Weights of a small mixture-of-experts language model, trained from scratch on English Wikipedia.
Size: 14 layers, vocabulary 27858, 68.1M parameters.
Experts: 256 experts in each of 7 layers, a shared expert of 64 neurons.
Below are experts of layer 8 (counted from 0) of a mixture-of-experts language model. Rows are named router (the router's row for the expert), down (a neuron's output weights, with its number) and show model dimensions 0-255. Each number is 128 + 24 x the weight over its row's rms, rounded and kept within 0 to 255.
After each expert's rows: a language model's description of what the expert responds to. This comes from a sample of Wikipedia text that the model never trained on.

# expert 48
router [160 153 124  98 112 125 170 155 132 141 131 152 113 183 189 136  86 126  91 160 127 143 130 115 171 125 102 133 100 140 195 182 138 132  93  92 108 100 121 117  99 125 119 130 124 133  65 128  78 127  98 128 136 159 124 141 143 176 114 101 107  89 127 127 153 140 117  96 158 105 123 117 149 117 117  97 137 143 104 137 157 146  98 174 120 145 114 130 122 113 157 120 114 115 120 119 118 123 142  93 146 138 144 146 127 100 155 135 137 117  59 133 142 133  95 159 100 163 148 131 132 128 168  84 114 136 120 136 142 112 118 119 129 144  98 106 160 176 111 122  83  95 128 135 105 100 136 148 121 128 153 124 126 142 174 146  96 163 143 114 133 155 150 125 134 152 144 166 109  97 102  86 159 100 127  97 113  98 120 100 141 102 132 105 188 131 129 139 124  94 143  90 145 132  80 135 115 109 122 128  96 103 130  88 154  92 137 132 152 126 124 115  92 106 117 117 137  85 124 103  84 146 168 116 131 156 126 134 132 146 134 145 112  90 130 106  99 133 120 148 167 123 134 126 143 158 131 130 142 133 117  84  86 156 168 102]
down0 [146 145 156 183 153 150 131 116 114  94 132  93 112 112 134 143 160 113 102 146 154  80 168 143 147 133 137  99 128 146 106  95 146 114 120 151 147 107 168 126 149 102 124 129 116  95  93 153 159 138 145 125  97 129 100 121  95 124 150 145  75 102 169  93 129 116 106 151 113 176 163 129 102 127 141 107  91 133 117  97 111 119 156 128  96  94 147 146 171 137 139 134 105 138 148 149  88 126 152  93 153 161 142 123 110 106 147 120  66 120 134 165 209  98 176 137 131 149 152 150 100 124 129 152 106 110 111  94 118 107 125 118 130 147 131 110 125  94 112 125  84  88 106 166 132 132 160 135 115 160 150 125 138 141 131 197 169 115 130 100  98 154 132 140 100 115 115  86 136 116 129 134 150 100 130 121 104 133 130 142  91 137 130 122 131 154 104 183 129 100 153 107 105 106  90 151 141 108 173 149 157 160 101 119 102 130 110 130  88 144 119 131 145  85 111  92 145 144 133 128 146 138 169 107 127 133 132 154 126 111 111 145 153 109 108 173 117 154 107 107 120 121 137  92 125 147 152 167 145  93 141 143 132 133 126  90]
It responds to: Surnames and last pieces of personal names, like Singh, Wilson, Johnson, ov, sen, in lists, tables and biographies.

# expert 11
router [136 185 121 105  94 127 164 117 126 131 158 108 105 167 148 133 101 100 108 154 160 146 156 139 143 174 120 126 130 134 134 158 131 116  83 124 135 140 151  95 117  70  98 118 117 132 111 150  98 119 112 154 107 143 136 152 148 113 109 124 139 100 128  77 113  96  75  65 152 138 124  89 151 124 125 111 107 157  75 110 147 148 106 145 107 161 141 137 128 111 154 109 156 117 101 163 130 147 117 102 135 156 148 151 150 129 129 130 124  98 115 132 182 141 123 168 125 168 109 136  96 134 130  91  76 109 108 117 161 102 126 118 123  90 161 122 173 125 120 155 112 109 143 155 158  89 136  97 149 128 148 133 121 105 160 118 126 160 138 141 132 140 138 116  97 144 104 134  95 112 134 104 126  88 130 104 142  98 149 100 112 150 178 101 163 169 122 144 167 130 126 118 166 154  87 146 181 116 160 135 118 121 154 128 172 100 110  96 118  94 131 144  93 121  94 103 127 112 135 104 133 166 176 102 111 163 128 155 120 133 113 127 129  97 131 118 109 137 148 123 111 101 113 137 102 125 156 118 109 131 113  72  82 131 161  93]
down0 [ 93  89 136 138 166 124 185 127 109 123 157 150 135 173 124 136  93 130 123 104 156  95 106 108 157 121 111 159 129 150 149 183 105 116 136 100 121 136 148 160  85 166 129 134 167 133 128 180  93 164  82 148 124 130  91  84 115 135 130 116 130 130 138 136 145 105 142 147 164 147 120 146 145  92 145 150  93 167 121 101 149 116 133 118 115 100 184 129 120  98 169  76 136 102 111 161 110 120 126 151 167 103  78 150  85 154 139  95 127 131 155  98 160 101 129 107 141 130 126 143 164 103 120  89 112 138  96 121 156 123 167 105 137 125  81 160 106 129  91 165 122  94 165 134 108 148 102 151  97 135 108 116 102 124 142 149 144 111 105  95 104 110 131 139 108 123 160 172 102 113  88 130 123 127  97 131  93 115 116 125 152 120 124 152 130 122 149 128 134 140 122 142  90 159 151 139 145 106 115 115 143 141  81 126  99 121 112 142 154 160 125 111 108 179 123  91 101 195 115 128 112 119 138 148 142 151 122 121 122 151 123 135 122 160  69 150 142 154 132 100 151 161 121 114 121 125 161 133 147 114  92 130 105 113 126 133]
It responds to: Generic words and pieces following a proper place name, such as County, Township, Parish, Rivers, Creek, Corporation, Memorial, Regency.

# expert 34
router [115 160 130 147 123  82 135 112 106 145 159 125  99 160 167 162  90 102 132 143 155 143 122 109 167 143 116 146 143 150 135 150 122 123 123  85 105 143 124 125 104  99 130  99  97 145  98  98 101 158 119 152 125 153 141 172 168 146 111 119 156 109 162 116 112 135  88  86 149 120 145 127 161 109  99 111 141  88 121 102 143 161  98 145  65 143 115 130 133 145 130 143 137 107 133 119 139 169 152 126 138 187 151 155 119 136 154 166 131 129 125 125 123 149  93 141  53 142 133 130 120 164 112 101  94 148 131 147 165  95 128 126 135 145 136 160 140 127  93 134  95  94 159 148 149  85 135 107 101 109 146 142 168 154 136 140  77 163 140 167 117 120 133 134  65 139 115 137 121 130 114 125 101 145 122 111 114 129 136 125  93 128 151 115 152 134 109 157 127 121 114 120 151 109 116 124 123  98 136 112 111 101 166  94 142 145 147 105 140  75 102 181 107 124 108  65 147  40 130 121  94 159 162  83 143 143 143 119 126 128 122 124 143 100 122 107 125 139 138 128 148 155 112 142 133 166 126 136 132 116 132  77 123 141 136 100]
down0 [128 106 121 147 133 114 127 129 124  73 157  90  97 157  97  94 130 129 147 133  87 103 103 115 115 118 123 126 144 157 122 137 161 107 158  95 113 143 158 151 146  74 125 138  83 129 165 132 116 132 129 129 144 121 134 129 108 173 132 132 121 175  73 155 144 118 186 113 123 114  85 160 127 149 132  94 127 165 146 142 124 172 187 115 170  98 162 115 124 103 124 129 152 139 121 154 137 144 142 126 155 118 173 153  98 160 121 147 109 117 103 109 136 132 114 140 165 140 102 188 163 149 101  95 170 132 133 137 123 111 194 100 125 131 101 131 129  75  87 108  87 141 121  90 115 110  90  98  93 108 134 130 108 131 116 120 167 152  99 121 119 111 163 155 151 117 111 110 121 134 123 124 173 115 146 126  95  87 137 142 131  90 111 103 122 122 131 127 119  88 169 147 120 140 111 146 119 177 113 151 174 127 113 180 148 128 132 152 138 122 106 141  94 140  89 164 125 143 136 121 120 147 140 146 134 149 187 130 138 111 116 143 116 124 154 133 153 102 152 120 128 102 106 107 133 165 114 113 121 107 138 119 135  68 118 120]
It responds to: Single digits inside years, numbers and model codes, plus short capital abbreviations, such as 200-4, Mk6, BA, USA, Billboard.

# expert 50
router [124 149 134  93 107  88 149 118 115 174 140 116 115 165 159 130  82  91 102 160 169 148 143 107 141 149 103 110 130 172 180 142 166 115 121  94 101 102 139  99 137  85 101 167 111 127  83 142  90 166  71 154 139 109 163 120 181 149 112 140 145 107 150 119 127 144 141 106 135  93 140 176 151 117 152 150 141 100 115 132 125 173 103 142  91 137 143 114 127 109 149 147  94  96 127 134 149 110 143  83 119 150 124  89 122 155 147 153 124 136 103 159 136 120 115 161 107 131  97 126 154 132 135 126 121 138 130 120 173 111 151 173 131 172 144 115 196 140 134 142  98 130 122 115 101  86 148 123 129 112 157 111 144 118 105 146 108 162 153 162 124 124 142  94  80 169 117 142 107 104 130 167 110 142 119  73 140 112 173 108 135 105 134  96 150 119 130 136 136 127 142 101 156 153 109 135 104  91 151 102 117 140 118 100 118 128 117 129 112 109 102 135  67 112 110  77 140 105 121 102 116 117 153  94 145 129 146 136 138 145 151 145 117  78 131 117 111 109 135 145 136 113 138 156  97 162  92 122 117 128 152 117 120 136 159 103]
down0 [126 108  95 109 150 132 163 125  85 124 114 139 118 142 134 131  82 135 117 123  99  94 121 105 153 131  81 144 136 116 121 151 140 107 144 148 177 127 148 143 117 132  89  92 106 140 104 111 151 107 158  68 120 145 122 116 101 131 159 165 125 146 174 111 127  87 106 108 120 114 128  79 123 106 124 120 139 123  90 177 133 111 109 136 108 181 114 145 149 146 136  77 108 131  73 176 119 109 146 154 173 112 219 175 146 138 131 156 115 132 129 117 154 140 154 122 127 170  91 126  76 120  74 108  96 115 144 109 107 128  96  96 112 152 118 113 130 135  78 184 125 130 137 130 145 153  84 149 116 134 122 120 104 161 163 163 134 132 113 122 138 169 113 135 137 151 116 112 129 133 128 113 149 133 135 143 126 181 113 139 148 121 179 146 113 138 123 104 139 119 122 151  97 114 128 133 155 112 156 132 121 132 163 104 148 126 132 156 149 134 123 134 104 132 137 155 103  69 136 109 139 100 127 140 122 183 135 141 121 108 140 140 107 124 119 145 100 135 116 123 135 106 145  87 162 167 129 143 133 175 103  94 157 150 103 111]
It responds to: Word endings and spaces inside non-English book, article and motto titles in bibliographies (Ilustrovana, Quaerite, une autre), plus title colons.

# expert 35
router [162 156 116 137 108 125  94 100 125 115 136 150 129 163 138 104  91 138 121 131 193 140 176 117 152 117 110 134 128 131 122 127 136 142 121 102  90  74 136 107 114 105 100 152 124 114  71 127 108 175  90 109 145 151 148 154 158 144 143 101 114  93 122 112 141 161 113 127 164 148 110 147 145 100 103 146 136 110 155  93 148 160  99 148  72 142 128 105 128 132 128 149 102 111 115 141 113 181 136  98 158 143 135 148  92  96 176 141 144 115 109 142 127 139 137 155 127 138 177 144 104 165 150  85  96 107 125 132 147 113 120 140 135 132 132 127 182 127 158 163  92 115 134 156 105 117  92 155 125 117 181 121 144 107 175 163  77 158 138 128 156 154 140 108 138 152 130 108 134  77 125  97 112 113 150  90 134 126 155 147 133 131 124 135 169  89 103 145 125 131 137 113 125 149 105 156 102  88 153 116 129 109 128 111 138 144 103 128 104 130 117 136 110 107 122 117 138 100 137 133 103 163 175 121 161 135  91 100  89  90 108 115 116  98 127 110 121 139 163 112 147 120 127 111 141 125 133  99 138 145 127  45  97 145 145  86]
down0 [152 129 163 111  72 134  78 132 139 137 129 107  97 100 161 121 125 110 136 106 145 131 111 185 119 137  91 115 128 138 125 108 159 122 136  87 115 186 129 109  83 144 103  75 158  87 127 149 156 153 145 105  90 126 128 112 172 128 121 155 136 118 153 133 144 120 159 104 121  83 149 117 146 127 140 155 133 167 134 135 139  94 119 112  83 134 177 139 113  89 189 123 121 140 140 124 116 131 126 141 113 104 150 116 161 114 102 155 141 129 147  99 102 114  86 132 123 126 135 127 161  94 161 113 152 105 108 121 105 137 141 140 142 114 142 139 142 167 159 127 124 165 157 115  99 173 153 132 155 122 109 131 149  98 129 129 124 142 113 162  97 123  79 134 120  97 115 131 114 153  85 147 133 121 152 138 134 160 122  97 133 148 147  99  92  90 165  98 140 134  93  84 122 118 149  80 148 177 114 124 150 104 138 135  89 142 165 132 104 127 124 156 193 136 135 138 131 145  86 127 145 159 121 123 103 105 167 131 131 154 162 109 135  90 140 102 146 150  72 168 128 132 126 136 138 110 100 139 138 129 150 156  87 145 113  89]
It responds to: Opening capital letters or syllables of surnames and titles after a first name or "by", such as St in Straczynski, Dr., Stro in Strozzi.

# expert 15
router [117 173 138 129 120 147 146 129 118 168 153 118  90 152 150 121  95  83 116 161 158 143 155 101 179 123  95 131 159 125 155 171  82 161  96 112 106 112 140 114  96 115 135  93  98 147  95 122 121 167 107 157  84  86 117 146 146 155 116  98 123 129 145  57 133 167 133 113 133 118 176 139 135 153 129 150 158 166 144  92 114 149 100 147 107 152 141 123 125 143  96 122 113 122 131 129 161 167 107 107  91 141 129 140 142 116 150 134 114 109 122 127 147 149 121 174 109 153 127 146 112 169 148 105  88 117 108 107 121  59 117 135 136 111 129 125 144 159  88 119 131 125 118 125 130 118 131 122 103 139 180 146 122 120 118 158 150 149 152 131 141 149 126 102 128 137 123 138 130 119 114 135 130 144 131  84 134  85 141  87 102  71 154 104 171 130 127  93 141 113 142 121 149 121  99 104 124 118 107  94  98 107 129  90 125 125 162 134 158 137 130 135 120 126 121 111  81  88 122 138 126 166 203 132 164 158 108 123 109 115 163 163  72 114 141 108  79 128 112 131 132 144 126 128 154 172 142 134 120 135 141  85 112 134 141 102]
down1 [126 117 117 146 176 122 161 106 144 150 165 130 113 132 141 149 116 148 127  89 113  89  99 112 127 147 132 168 181 110 103 149 125 162 141 193 135  98 149 107  97 104 135 117 143 121 167 106 141 129 107  92 139  96 113 128 148 131 130 122 117 129 151 105 107 130 139  84 102  86 118 105 134 109 145 127 115 141 118 128 134 106 129 126 126 110 123  90  60 126 134 146 153 151 149 145 115 146 128 120 126 111 111 151 149 185 126 157 165 165 101 141 128 127 131 116 126 107 122 100 162 133 134 149 140 102 137 118 165 136 117 109 154 126 137 163 149 117 151 157 100 107 136 161 105  66 152 131 124 105 134 161  66 138  74 134 102 108 106 142 113 115 139  91  78 111 121 115 100 149 138 112 123 131 125 116 133 118 133 119  54 185  90 188 156 135 124 138  77 119 118 128 142 122 127 171 140  84 115 159 116 138  98 159 105 113 105  81 150 116 137 140 146 142 146 108 145 103 119  92 116 138 121 128 167 143 102 147 143 113 145  97 174 126 159 156 104 165 153 147 129 114 145 145 145  91 131 166 127  96 171 135 127 120 142 160]
It responds to: Pieces after periods in web addresses, acronyms and decimal numbers (www, net, .4, L.O.X), plus Thai or Korean characters and table values.

# expert 56
router [160 165 136 123 101 141 166 112 109 118 121 104  83 119 138  87 106  81 113 142 167 149 132  87 166 140  79 121  89 157 173 117 143 122 101 126 106 101 137 121 119  96 117 111 106  95 105 120 115 121 124 126 139  98 145 144 175 138 124 119 117  82 107  92 155 131 119 121 165 135 145 141 166  93  93 170 173 144 141 122 129 150 130 153  98 150 132 111 117 136 123  89 138 147 108 109 128 167 145 114 134 122 152 111 134  98 151 143 131 129  83 144 136 164 110 193 108 125 144 149 137 132 136 110  72 135 109 177 157 119 119 136 120 135 141 130 150 158  91 149 103 116 122 137 142 108 126  80 129 131 134 136 145 132 152 147  82 149 155 151 109 152 122  96 175 138 131 122 150 101 137 127 136 147 169 135 120  98 172 122 136 110 126 142 134 128  94 156 155 127 150 133 164 127  99 139 157 103 118  97 108 116 136 119 154 125 147 109 124 152 140 167 121 103 110  95 112 104 119 119  94 163 151 100 106 139 128 142 132 140 149 162 179 101  94  87  51 147 117 106 145 112 130  90 119 169 139 117 123 122  85  88  76 112 154 112]
down0 [149 134 132  76 158 128 140 106 141 107 140 144 106 114 163  80  96 122 115 134 161 105  77 150 175 119 118 137 138 117 137 134 114 171 131 162 155 124 164 133  96  92 116  93 137 136 115 124 123 112 173 115 115 121 116 142 114 143 145  77 176 120 104 120 107 112 101 118 144  80 137 141 129 139 178 108 119 109 124 158 114 123 219 191 145 136  95 135 177 163 128 139 133 146 152  86 143  88 126 159 110 140 127 126 143 162  91 122 148 136 154 114 106 168  98 134 110 104 103 135 109 175 111  88 114 164 126 106 142 157 146 112 115 142 105 125 131 136  98 146  82 129 104 112 115 141 102 138 120 120 123 127 156 170 135 120 100 156 136 108 144  99 121 164 143 118 131 123 164 175 152 144  93 148 100 129 121 121 159 143 102 103 118 102 118  77 137 143 121 104 139 147  94  89 117  58 115 137 145 144 145 101 126 109 155 116 117 120 127 118  93  78 104 151 133 129 169 169 155 130 122 139 122 164 115 123 141 134 126 156 154 149 102 156 116 123 139 137 115 128 128 160 126 138 135  86 131 104 137 128 148 113 166 158 124 110]
It responds to: Opening parenthesis after dates or names in infobox and list lines, such as (aged 68), (UK), (Ohio politician), and brackets.

# expert 42
router [137 183 121 117 121 108 130 119 104 146 180 134  73 129 147 121  99 108  80 180 152 126 166 152 166 148  85 130 129 188 123 142 107 142  71 100 132 102 141 139 106 109 116 140 130 138  61  86 131 155 122 148 109 124 146 138 170 146  94 140  96  92 152 109 138 141 109 137 154 134 133 106 132 118  72 129 155 137 108  95 168 200 140 156 109 124 134 117 128 112 112 101 139 120  96 104 130 131  99  88 139 155 140 112 108 115 131 126 118 115  65 157 125 159 114 152  94 141 126 108 126 150 147  96 104 111 120 121 135 153  93 132 136 104 175 139 128 145 120 128 108 121 158 144 135  91 157  95 137 136 132 137 149 119 134 152 110 140 139 164 133 134 158 133 147 132 130 150 145 127 111 117 152 116 164 123 124 118 131 128 135 114 140 124 184 121 126 132 149 111 124 146 139 116 108 109 170  92 149 106  84 128 166 137 139 132 151 122 137 131 102 183  97 154 113 107 134 138 167 109  80 160 125 114 128 142 107 123 133 131  91 146 141  65 127  84  96 118 142 132 148 112 116 119  90 183 150 102 145 132 100 104  90 140 146 107]
down0 [ 95 133 136 117 126 179 144 109 138 161 123 136 146 141 148 128 113  89 149 105  86 177 121 171 140  96 162 168 109 110 142 150 134  94 143 123 105 113 173 117 187 118 111 126 102 124 156 125 115 153 125 112 134 109 149 147 118 175 117  90 145 126 120 120 103 128 120 110 123 117 128 132  97  85 105  88 116 132 139 150  88 149 161 130 138 161 115  88 129  85 144 102 150 102 159 132 106 135 136 148 124 127  82 130 133 169 130 110 132 156 132 105 202 119 149 105 108  84 150  74 100 130 146 107 101 129 152 159 136 109 111 131 111  91 119 123 137 139 160 112 166 135 106 165 158 126 125 138 144 125 119 155 178 155 148 141 143 128 127 145 140 112 149 117 122 119 149 158 124 121 159 117 138 117 148 123 114 129 154 171 153  78 136 111  85 100 117 146 127 125 134 112 168 154  86  93 136 117 100  93 116 125 104 167 121 137 117 121 151 139  84 151 105 140 139 152 189  81 119 101  57 156 117  85 147 138 149 135 107 141 120 148 111 112 171 112 138 130 112 130 144  85 140 129  99 118 115 114 119  94 136 124 156 117 167  98]
It responds to: Opening parentheses, square brackets, quotation marks and heading equals signs, typically before glosses, actor names, birth dates or titles.

# expert 26
router [158 163 141 133 105 131 129 151 149 141 135 116 118 120 138  69 102  88  96 160 191 143 131 121 134 138 145 110 143 117 134 169 123 148 119 112 119  93 130 147 129 125 135 111 127 118 105 122  80 148 102 141 125 152 146 146 168 173 139 132 142 104 139  98 128 148  91 128 160 139 155 158 126 131 129  86 128 126 152 125 131 150  74 164  99 152 135 114 114 101 110 139 112 119 100 112 125 168 120 118 128 157 135 104 152  90 146 144 143  79  88 148 120  93  94 134 121 132 162 135 164 148 146  87  76 101 121  99 148  94 119 170 101 137 125 145 173 163 124 126  69 145 131 163  90  92  91 144 109 136 160 129 128 132 161 164 120 148 112 124 127 160 181 112 142 161  98 136  92 109 139 128 116 156 165 105 153 107 158 144 107 125 121  81 177  91  90 127 160 110 142 120 150 144  93 164 100  89 123  91 102 145 137 108 165 145 136 112 109 154 118 127 121 113 101 100 143  86 105 118 114 163 151 132 152 149 115 163 137 145 141 125 145  97 159 114 115  91 163 137 160 152 108 129 124 118 124 108 105  98 139 113 101 123 137 105]
down0 [146 179 123 113 111 138 103 185 136 126 106 150 112 129 133 131 113 126 136 127 147 102 125  93 110 124 124 104 159 157 153 118 135 131 133 146 147 146 121 141 124 108 149 108 132 110 120 156 140 116 132 125 109 135 143 124 131 122 149 156 165 163 146 147 144 149 127 125 110 129 133 164 135  85 139 134 155 109 111 175  95 141 147 121 136  86 153 131 157 176 125 141 127  95 155 153 121 110 136  88 147 130 111 145 144 139 151  74 153 171 132 125 115 122 143 151 125  67 113 106 116 119 144 108 123  98 144 106  94 114 148 176 117 146 128 190  86  90  95 129 136  99 107 142 106 158 112 145 115 134 103 113 126 188 161 107  96 141 111 140 134 108 143 124  94 108 121 109  94 107 149 128 169  98 126  82 134 100 111 146  74 117  89 149 173 154 120 143 125  92  79 155 148 122 146  81 109 136 118 109 130 166 169 119 153 166  98 128 114 122 166 129 172  90 140 116 147 112 132 175 127 162 126 117 175  55 124 138 141 169 111 106  70 117 123 105 154  99 149 141 111 152 107 155  97 123 113 131 121 103 132 116 153 124 137 107]
It responds to: First word piece of a foreign or unusual proper name or word, often capitalized (Jarreau, Toumodi, Shimizu, Ursula, Ranitomeya).

# expert 23
router [126 145 150 124  93 138 205 149 103 151 149 113  89 145 200 108 131 101  82 162 120 119 149  90 164 149  94 127 118 166 136 155 147 107 103 108  77  82 137 124 103  90 135 117 149 147 119 108 110 122  73 127 133 131 136 145 138 138  80 122 102  99 139  81 150 168 113 107 184 125 150 125 144  89 123 137 144 130 118 140 157 170  84 140  86 105 138 121 101  98 150 121 117  97  98 155 150 142 105  97 138 150 124 110 127 116 129 145 151  85 127 155 126 106  87 167 109 125 133 135 128 157 141 140  90 154 116 132 155 104 146 178 120 146 109  89 144 132 121 114 128 115 130 145 125 129 170 130 134 140 149 122 164 144 120 158 121 179 124 147 144 143 140 120 134 167 140 157 136  94 152 122 136 104 143 100 167 103 134 103 109 125 142 112 163 115 118 158 136  96 135 117 128 169 121 113 122  79 147 123 115 139 143  99 144 147 113 118 153 115 113 118 121 108 118  93 122  59 113  91 110 172 145 117  83 142 139 115 115 135 105 127 148 103 142 145 103 120 114 127 144 109 130 112 145 138  99 132 126 162 106  89  78 105 135  97]
down0 [106 122 137 121 161 129  89  84 118 116 145 112 162 130 145 158 144 133 126 140 100 150 145 111 114 110 170  65 133 137 118  94 119 132 133 130 128 170 141 128  91  86 141 113 129 145  87 128 129 143 138 147  92 130 142 111 106 157 168 129 118 136 201 135 136 131 106 118 136 205 147 157 111 141 125 133 136  83 116  97  74 131  95 149 169  97 125 163 136 138 138 148 109 103 130 152 142 106 128 164 131 132 167 104 109 106  92 137 154 145 101 134 146 134 147  93 139 138  81 121  89  89 133 159  93 159 131  79 141 165 114 137 118 171 129 106 127 144 132  83 101 157 157 120 106 149 126 151 130 117 182  96 154 108 161 127  91 154 135 128 142 137 173 139 110 135 141 100 114 154  91  99 108 132 128 122 120 134 142 130 141 151 119  97 116 136 117 131 139 141  68  97 136 149 131  84 131 184 148 113 125 143 148 154 132 106 102 167 108 156 153 167  94 119 142  65  85 142 138 157 151 126 135 160 113 106 108 124 143 112  99 170 120 118 142 126 130 145 164  98 131 113 112 126 116 112 134 152 103 147 115 138 116  99 134 125]
It responds to: Line-initial table pipes, list dashes and line breaks in tables and bulleted lists, such as the pipe before a year in result or discography tables.

# expert 41
router [129 175 110 129  65  97 122 160 123 132 137 119  77 146 136 136 112 112 156 161 137 139 131 116 137 115 140  82 109 174 128 167 136 164 117 106 110 142 150  97  88 101 146 106 131 159  64 130  82 178 113 111 142 143 137 118 203 156 138 135 125 112 155  90 138 126 107 142 140 152 137 166 150 114  82 123 145 120 122 114 123 161 119 150  83 137 153 112 120 139 143 147 111 131 141 147 134 123  84 130 153 158 137 132 101 117 122 137 140 163 102 120 106 121  81 160 105 133 154 164 130 128 156 103  76 135 119 133 150 106 113 155 135 152 123 116 141 116 135 106  80 139 126 125 104 115 126 144 120 155 180  89 120 150 173 168  97 138 149 129 117 135 108 108 183 138  72 128  82  87 132 120 134 117 171  81 164 119 161 123 103 131 112 112 133 107 100 146 119 104 134 132 143 145  97  91 156 133 125  97 105 146 126 123 112 144  98  78 136 154 152 152 127 103  88  86 111 111 111 123 125 157 178 104 131 143 130 132 114 131 144 146 133 107 112 101 114 115 129 122 143 148 157 121 133 111 139 123 161 113 143 107  97 164 150  99]
down0 [106 108 140 133 139  87 114 153 146 113 116 146 153  74 118 144 146 165 108 132 124 117 146 141 112  92 125  94  97  67  91 111 110 116  85 128 162 120 146  97 127 120 159 130 125 113 153  84 135 104 120 158 133  70 116  83 134 150 124 143 108 108 101 127 108 126 100 114  93 126 127 122 121 125 184 134 100 110 163 151 127  94  98 102 126  80 138 105  72 120  89 151 120 149 135 128 117 120 141 125 146 138 177 127 150 109 110 159 127 132 146 156 155 137 190 163 121 147 119 129 161 120  96 170 147 115 108 135 182 124 147 111  85 130 161 143  87 151 108 164 152 108 131 161 138 124 103 121 135 138  83 131 125 122 112 120  96 126 140 131 132 119 125 119 141 144 130 111 164 137 153 138 123 130  97 128 104 155 152 150 136 127 151 143 121 148  82 154 133 150 159  71 131  97 129 128 146 121 136 175 118 115 127 136 141 106 112 108  96 159 174 144  93 148 146 129 148 122  84 127 112 113  92 148 121 106 132 133 104 169 170 123 122 179 132 109 137 163 125 151 104 152 148 115 119 123 151 125 165 116 115 177 150 148 171 188]
It responds to: Word pieces in Eastern European, Turkish and Arabic personal and club names, often in sports tables, such as Zorya, Damir, Džumhur, Mirza.

# expert 6
router [185 141 133 137 117 117 152 128 119 124 176 136  92 115 150 140  39 104  98 155 131 155 153 118 153 139 119 114 159 130 137 135 153 127  79 111 109 150 138 140  95  99 132 185 131 140 105 150 118 118  87 145 100 118 148 163 158 145  87 107 150 124 168  69 129 122 100 121 160 121 126 143 140 122 116 141 142 163 108 101 121 148 132 150 115 166  98 136  93 144 109 153 111 103  85 119 110 145 105 109 124 126 136 130 119 114 168 147 117 112 129 125 152 150 121 161 111 134 126 139 128 123 135 111  96  83 122 127 185 133 125 148 117 136 139 130 125 135 121 132 121 129 129 119 117 107 129 107  82  76 154 128 141 119 166 146 112 163 128 150 139 152 128  73 124 158 117 138 148 107 144 115 134 110 153  93 122 100 142 121 110 108 128 100 142 132 115 132 141  64 135 113 153 124  99  91 122  85 125 107  80 141 104  78 137 137 165 134 130 147 148 138  85 100 129 113 146  80 119 100 122 152 179  93 138 168 119 133 116 123 142 166 142  94 106 129 106 124 165  97 102 112 166  82 103 136 101 116 134 171 133  99  85 171 148 111]
down0 [ 88 146 120 142 177 120  92 122 101 126 125 119 149 122 139  60 104 168 151 125 131  95 135  79 143 145 154 155 162 118 137 120 124 136 138 138 151 122 140 110 123 145  99 107 125 104 121 114  94 144 124 150 134 127  96 129 131 149 135 153 102 115 133  99 108 146 108 142 139  99 152 125 122 133 117 103 106 123 118 141 134 150  93 113 137 132 128 140 118 105 108 128 137 121 163 131 169  79 157 138 116  83 132  83 101 106 142 183 106 124 110 161 146 167 128 172 147 107 117 156  75 144 141 110 180 115 166 144 126 146 143 165 118 122 144 115 150 118 156 112 136 159 156 135 158 119  75 158 118 110 123 104 216 129  90 154 125 134 120 115 111 103 121 149 137 150 164 149 105 134 106 138 136 107 115 109 120 144 138 154 132 143 143 108 131 116 114  98 117 184 145 147 135 157 136 141  85 171 118 129  68  75 141 154 141 120 145 115 128 173 136 135  81 173 152 101 122 148 155 165  98 108  85 153  98 105 114 117 126 110 102 143 146 118  93 135 126  91 126 126 147 151 167 138 157 118  90 119 123 122 122 131 126  90  77 156]
It responds to: Reporting verbs after a named speaker or quote, like said, writes, stated, plus According, For example and non-Latin byte fragments.

# expert 22
router [140 129 122 102 120 129 174 165 110 135 135 136 128 144 177  93 107 110 103 181 150 143 122 131 200 145  92 115  92 173 197 151 108 134  99 110 107  95 143 107  63 109 139 124 112 118  83 112 101 151 110 130 105 135 108 122 142 146 131 106 105  88 158 102 145 142 106 118 162 134 134 118 167 106 122 105 141 131 100 146 169 171 111 156 108 137 105 127 120 127 162 127 146 114  97 154 104 126 124 103 138 136 141 112 116 140 163 103 112 115  57 140 129 129 108 190 102 164 161 104 129 162 137  92  95 125 121 134 175 123 116 137 128 151 107 101 168 158 105 121 104 110 119 147 110  84 149 131 127 130 129 117 138 127 159 139  88 176 169 115 126 137 150 141 142 139 128 141 121  99 103 106 145  98 114 115 131 104 139 129 137 107 132  84 183 156 111 127 149  85 183 103 157 129 105 131 157 121 119 119  94 124 147 116 144 110 131 139 144 134 119 132  93 119 119  95 136  96 147 102 102 140 194 125 128 157 137 137 127 154 152 118  97  92 143 111 120 119 138 130 155 119 145  92 140 157 134 139 136 121 111  81 105 128 134 113]
down0 [ 83 140 145 123 114 120 132 132 131 123 167 125 161 116 130 123 149 132 134 107 133 140 133 102 122 125 120 154 105 129 111  95 129 155 124 167 126 158 139  78 114  96 125 124  93 110 117 113 102 185 137 163 131 139 111  94 134 127 159  95 143 101 105 143 139 104 115 169 158 145 145  99  75 202  99  99 124 113 155 153 151 142  95 140 167 111 129  84 144 132 141 123  85 102 136 148 150 121 111 135 135 134 132 126 117 136  78 131 132  94 116 117 118 121 117 167 169 125 125  94 109 124 120 117 134 128 157 163 136 111 109 119 114 139 172  71 133 150 140 175 119 117 131 163  89 140 153 123 175 108 167 119 106 137 137 137 152 116 176  72  77 136 106 113 149 135 134 113 107  71  92 101 132 124 130 128 125  92 134  92 157 130  84 119 165 127 134 142 154  98 144 138 116 149 111 151 138 144 114 182 119 108  87 140 142 145 124 124 125 147 138 109 139 143 115 130 125 121 118 123 180 117 123 134 121  76 156 112 155 115 161 133 129 128 126 143 115  83 126 177 121 126 124 128 207 181 125 128 118 158 142 168 109  96 151 115]
It responds to: Surname endings and the comma, bracket or table bar that follows a full name, such as Singh, ović, sson, Evans.